Experts of a small language model.
Size: 14 layers, width 256, 37.8M parameters.
Experts: 128 experts in each of 7 layers, 32 SwiGLU neurons an expert, 8 picks a token.
Training: 363M tokens, 5532 steps.
Below are experts of layer 11 (counted from 0) of a mixture-of-experts language model. Rows are named router (the router's row for the expert), down (a neuron's output weights, with its number) and show model dimensions 0-255. Each number is 128 + 32 x the weight over its row's rms, rounded and kept within 0 to 255. Numbers have three digits each.
Before each expert's rows: "comes before" lists some tokens at least twice as common just after its tokens as in all text. This comes from a sample of Wikipedia text that the model never trained on. Tokens count by the router's weight.

# expert 115
comes before: " the", "ate", "ing", "ed", " a", " to"
router:117104129097134159081126143105155123127177129131130128147149148171074150156157114111076136124169137128165089133118156166127143154115137106148117070157124126091182066138137094079052125074126118146162107162107142106127137151109097150098173076141132135170176076061200081117131105127131145144183166106124054120174092126165063098103175150190134123103045075156180118140143171160138123103185124114143164117156190205110129140144159156152115120162090144131101111102134110174151024060147127154091119127073148064112092117125100106065076098139148123165164154172136127141101141104118147133161118178175131099095171141168155079134121133173174122117124125116146136120120092059112128069098081144123188101123095088111091136125142134101139091098050124110127151137164165125125162076115161
down0:127169146161162131143125088118128173134091125138180135101124112145174109143140179109084178072192154139120134155105137140113127142143052074155111103126141161136114163129142161140059062125117086094081126059078116119117183083111099119159137148109078084121107143133112139177155127122107182109104137121093116185217110109128087098159122176066140096115143085168140134121141128113092141152138200166161097081117091132101136170155152095144129199132093129113114078093159139161127109122078112098119164131138173120140100079117145120071139155082181120100144098163169119057166194142100137173159142125135149156074155136123190161137129134170120046150140143127164135148171163061174132102074083170110160111126139099186131078097126160118064130138196151149091147180088105134111119154146084
down1:167189148126081136125082152093099094115111134131148177109141176132143073050154123131135122175129156112057082104121074130134134160110154222111129174120108140131058118126128169145092120153124143111169163146164123118120075104132115099106144122217210101120165155071085106099129126131137188120120179122188162157116169165161151065035088144169113152158102160140118082075082091104127153151123143157132085090144086129107168071139146125158149147102110101138220117161099160142147135132155090111128118144138083141150159121031199170144149147130120178128132190130142110136138098113143093154140112121087127109114116161128141073144091174072131077103115109148094141121136113127072107098157109078139138134146162108102156155158077134161116092077141136100122142075118102136133123203121128
down2:132074098081193104083181165130126150103134117131119174166132097136106136086122195138126122113069149139126084061138154118117105086141150103151188148129150083142142131116159197151118170140072128130131116158156175087132104105214105056089129097081168154116102148164131204137122138166197125115146100095115126077147201095070135107154086089105142169105174120082102160168126074111136121170155140110110154135122107105161090088176171174150079139099156138112189102077090153139101141074130122162125142191072123131060125139128144135135133137142108110158111145046146094104183166061166124105088058162171084130136143135126138124228113132128124134078139116096176124160149147130097139124110133129143144112139163148093119116093188150097118121116114097149110182108143068141132164128130154
down3:162129073119123095113172178128164104107156140087075085093122093175119085097093107116091123129130140096114220152100107129107134109177081094123121169124183127076174090104114107116162126111116082196093097127205168115123139183129123204188143102120083140137165147145150177089137157132097122161117148121106177117165178146171158172140184143105171126110142149071128055105112160155120108149139097101151156072109133095147142107102075100178142095160134044148099093108113138182131059071091098176149159171183135101131117147157122147106117131130098109079089062154160133100182169122102108170163157140086141087154152124107158136119089121151131140141161139128181096112116117093180122158147101096115128191122139144116195126158090085058143201101120140101110117104142152156127123102098102
down4:074182140162075131103106110096110144166125121092149122087141138134106096075151133098107168077138178104118087094116165079135168143175138178112129161137077122058138162169168079079101141107077106077133116198127106108132173092141178070118206103158093147104103144058155118116126135152154118190121149046180141119137134173139161098150132084097158115134128092126122101126077124185138122173148158144156111107115110142170077121148094117181124137060139083127127178067137121102168113152112093132118117137170131167123073145082122104159155092119105125176132135134185158183126100168085158172147062156106081126116129120179143093110120123193119102174098153138120186182123130173149101134088077119066131134234090144142085154108142140138143081106139096096116172122124121153122124120154148
down5:155089153184131123136134140139112092163115138083141108168077066072150115038114145140160165175175177125152145126141099153075097080114081090123153148113124179124163144083141156131162132162083125172126075120128165125193116133162137122133127161111125130063146085136066142118031122155117125147134137157138103153168130121088155155113102142106140102131191128041207131038158089105099168106081159150079153159220090110058077108128144087121153120115094074094126108134165155111172096118114090174126122140125133103146151087138145079121109141144123181127153168146135149103148119148148156140061094160161124065093111114127163159114161116094175160129149143114122173154140119129130096159160152135064076203096096110102119118135140129129054128180104132140161137130129105113119104154151180
down6:196108159115138117088102155124129111075203142115144100132093101161046169129148124170139121171122139135201090078140139077148151115148165145125097145057111150076149085149147094092120133076106172129131108118063129141101057083145070116134169116146150101227093159083151097085143132097101100098125175124116093198169141115149128134116127134100100142168105196130085136156126154098161156066158115126128145145113175175074111148097103112129130125154140179103125098122149143093147128126173122092113076100114087142212094107138136160170131191108143176142121094119115157182132115134115119088194204125096077102130145155155158135171161086121160119134087180131118185105147137111097131143090099146086159087185125098122108035130148110156136113129093105138163120110187157157118103090127123

# expert 31
comes before: " the", " |", " birth:", " a", " population", " its"
router:164168088155069158094129145131096110099123147150107105080155109108065150078177117118193152202153126143124143176084102129151141080136101102191115175135048132121081086171109144126107188066095104115130134100110120110163208132175159122122108167154161105112110093142121120118177160071116148129168102105152128174117128171172118139153130141167081150091115090164134117125111158090125128135113070101115167133081168139158063134121154127087178115080152122153101093087109098174091091108128152053174106147111072128139123125180117070057099145089182145107133124140125148063166132105127118143184171151205084121164141114166152153093125152107152119095102193186074179092130143141092177096135115157090107172144083091171106131130130089154144092103121116094096130130136116172141176132133101
down0:148109119109091118086124108137105117134103162129129130164133166126152096121135166126145062080103116117193153130148180124092138113140146169171085133066112093197112130110157117054155129118049161113080177115135084094168102089185178187166137161142135106085123110117174101089113141177121168152192149069111134180124196145128154129103167161130124106199097112098137142183139199101076146142134103175085160138139132144174063106098137146158105105124121122134131096123137097092099144130140108154107165107124155123150137091157117135110166137155137208102164180125158054209086123049131170093108136126089187076180073193115098103099134106162133118144113102184120130122138140121078141108111171193139124086148129085154120100118083151134148084092103144103143119144114121108076071107105131
down1:092117133174170126066128127086118104233134160107200157025193092141148164056131161101112120105144132155150146162127143132092127159163099068168145157134133132075110149147167087147118072124119169180167160094167146103049080143080148156104096122124123160053111061098160153120101110144158129100093104077139124140168161113164131095098081131081094110136102096156117090113129170097145138086121127085101102140142133127111132114133141081134153205140113106141119081158106114094109175158094092154156174124098175125130168146108139144145121214114200153095131101140131130167120145106067133087120178104108087166164152095128140162092142079123109161190104103147111167171126142177132130112146118175155105154079178151085083118178145150149124115122100113138073135145088129169158124153110134
down2:150132087152144143108127105042169130163118192121133128166099075133131106142094115084075074068128178161150160106167165113097151123110148154091110147131125108184155106126101148152117156101105089177151133134151144097117110169135151133134095147107165152117113095104103106112080235141139097123100119103192156092162132109113154124138123128098155142107118211079110157098118115180101156211118159094140183099178155163150142080117150122120150092101139142102102167090109138160141094057188162058089116152128116088135152176110158127139161079147138112152091091124159125103153143176160177130090124160104098137141076172135158116175102159145075116114125173101114139072067106105136113104176137109191151083089193078133078132102129161153115126136082174100184107083155132158052157131084093
down3:118139136079137107086140118070158134125119172079127122116150112116161163061159118114171145118129136145105134106155172062135137144161155123098153120075149085122117161160142163123208155102116112083108118040094033197144102113095162129104111118198068129109143044120138077091126139111112169144147117102157091083128162166129145122131121185128126118172169143092130179134119155186108181075152143186079128106141125072221044119158089146145129167126156146175149175104082080153171079168099115159075107134088109130171137171114116119126141155110085111087106134123175159195143148139136130146155140134106112125102087112146175147129096166190137141148092097127142158027141145126125142098125127134120092165154147165128109122090142132164113138160115153116167152143129135092142078070087108
down4:142100104138141131061141091118121101127197108043133122122070160075089132128108176070101139064156117127162215150116178107080080139155084113142095109109073083114127138096132146093210119099145157144141128140199131117051096136194188104108066073162157152101087065159143173133140112133102141118143172161143147145163155138170132103154173153126151132133111158179104148109113156217140128162089135144151137098193107125098134108072152073133127149172186164172167090172101089061153187124128140152108125113153161135116133132111110114123133182176116154165120107146093130154123114114060116108117128126128185111132137161114100074070163184118150108088096162116146136103121117125143170126077106116136075079151138138157136089123085117164132105096165150129154106148132179089133163133131163
down5:100154140148186131132125143116118142128182158132157133090157073105146172132119078102122144098137109148129041084107086117127122111126152152166164124127135102112150171111163148169164099163146038141133157117095122073143103102094131208151081034111067094139086091116159111144137149077107131101178127152150183122157138091161075155117181106135108115198102113163202145139091144095139136129140080104066169148127176167133125132095095135126100138136113143173063098167131128135068110125153081101096147123132125143138169151119139120144110099131124138111114092144119198127154165091116090134214137125160141097140159124180137144113098108148132150107093101067131083108148137177129103127110102124141084115193209118098150117104142110157121162041158111103154045183153161145122169130196072
down6:130126111098145114099115128064147149152078152162109086132160150123111119078141133151156131123131108152138110125129099103106104083083159143192126166130096088099103141229063151106106116124161092171110085112109094154138157154065106140128093158083154119142061136097138197159149071127159136204207063050133093149158196124072128134182139076148152095097097122156137133104111115133131117097078084140087097104152147132126119157110175110126114141098144137093139129131120195125126174127109174093142158119088143149126108098149109173105126113157095138120138130134058151143190140080104198114169184123149110101152113153084162100069133147139088123127170119134097162122131173108056179135106116159172185162144164150185163057135086112123081152133182170191125118108111143104133142116159071

# expert 98
comes before: " of", " |", ";", ":", " in", ")"
router:135135128161111138150124190151099083108119148153146165072099127167083125118188169106128171200113142136164083128121092115126149120193139111127111124128128200134087092173142095095105094103151133080203124152189083075160132128096140106105105175158102144130078071148186155095090152105187126114096111133128111170143093066103128095129147119068129116141181104156189100088110121109156126058130136148188105120124116087108146119167149139146118139093141144181084089141181146199108157118135116157175104195116153154151134104107125101118093129117138097173155096142069146133179126079115145129142116162126089151136148131148100110090126138135151163159121191103104129093099166195115125137159101112092074176056070118134072167183147171085136097118122072070119176146084078186122171163148126
down0:148154109118135115141173121088132113057082127112147134086107062122142103133057144155108092115103148134174163170142109064143076156110133103136182108113119131076160150145108166152116120157130139107116148157159119131133079100177088169056061138094130110095092151127120100111124170135130114100170160134155150057146117064107156165121118134124170176128137175130133106080100173117124131146202170171154083138132132159110137092099143152129130136109145156102131112162179161194090126200072201198167122174138121134094127086170152122143107122105108198120098136121153108168051135122119122140107095120110108140146186117094081183187102160174097157127108147077118103061137174191095172205179110080085091117133111168072102143092160121133181084125143139153135173117151098116129107150129094
down1:134066116120088126149196142185146179142096133092161041122164096060152142168183120161143122142157159180143115149122101126112135134154115174065105149153157156195125102137115135145144105104155110109110117173130088121114110097135077162157152106096147113152125080106107123125074157091126069139183112116102119125115125151092110114141115191145100165145159138075126167094166133148086115120134140045127161147138093134089117151068116136113089129116134073138124148175150081126105126175111114162100099131148130147181135089162197128126091165130048171154157133124112089162055140101126086184161125161163091081193157184150107130116114143156122164116064132177107075178087156080136171159103083079133102133159111176142145123075199102097150086130113128077099099061103101116139177126165154
down2:130137112121152183144085122120106096099123159150129155129143119091119140137135181112169120109139158163119136170169119152075143101104093106147105095199111119099107099088132146163198085054129091151181121084151169109163089156046109195128076089140113158160176108144172141147133123150089147124109152082112159130130147127108151146169110135122192105122078119136190169156089128142086109095125153167149090104148144112062091190128147074111136177041145110166123100179175177122141128107111143122119083110078149128133123132131082162150118091096179113092093152127105188107205161190125123117147146086140116181146173117120119226105138059134074167140118113125108169119125156142130125091125160100094186186139095113081085119066112113100179135122105077135145103092142098167111174136139085
down3:113112196205104136130134152156133155167124111187139118117109134119117126096131208130147144167131122077102163158103116149112096147148138185157171110132081100095161110043119081158168143092098196142101136110150177067154184145100071127059090112122052082134127165131122097109123135147065137153116093143124179167097072100117165149138102108125129109102144142148097128108148139183128109156090123150141066140118093125115123129180096178100135137129149113090176078140119140176081086158159133101141124088121158114106099064184107142107139096170154094064082113095080100132112135149197140163114110129159110137134033135173192120141129093154055187145178106150175096140134121208113133143110150123120149152127153082139143130123093101091060131120123100156147116105116140147168129200161158
down4:176119193078060099103062185146174121162114161124160090110132070132130105148153128180151048151092075165121144134152118132168056160145087173162152189090101124107137105097150116115138101091154140132149177163090132123185136099142131114129144176076150125154133136123065179147200093121153129133101114115081168138158165110140121152166141121115152110125194109117133105097066109110095150110099136165145106136113147149142105095193120151072107155113110167056110098171120095159123093084111137160201174123115129139151139171154080148110131074102132093127104132115095122194068142208103139087116143174095081093115160132139158157138121136125174143087040154137109154082116116119166103117143149104140105107118202112137125128133102111060133144134072116125068188178155154125097138172129130
down5:106138155118140157058159211085120128163138101109161067152061162149091152131142111112133145106121149123146126066083211071082176133114204149121148142146140146118205114082087109089123086161099111124140154121116102130144097108143100096108166111133077133120091100141112159113142147183066105142128113183103170154089122121151107085119134098081091145063137144180129089086146166132130112127126097124121103095133129153142105106134101124141141124132125126119104089141163120132160159150110150097167184132052131112139091101130106161152135183063129083192142126147101171121181108189118121163141108216162102094091162149119137121121096089074112144163191166154145157182138142112172051066119099176122113154159159117144200129164110154129068097128151109189087147142097146096118101183157084
down6:107122140128145091144123126100140088098147138093180142128093214136147119194126167151124094178144095120133163084169134171104097080118121131106092169107103119129126113092100142111144111120108150124118175132138152161071139175127126126139160128090108110156133139158123071061177116086038148139162127130086137063146150136057163126157207091118175104107156115126132101110210161125094155161148097150099139120131160119168119137095152107203109100153109134110098152203081147081149129117137111190060137086143114131059116137115076142122144150164129097118122067097210146067115081130125210092141229091118150093105111124093163149138092150129097093116108160130142169112122096117141118096111103161133181164183142109151142143151181175155106192146127118119146084177184131114103121132084140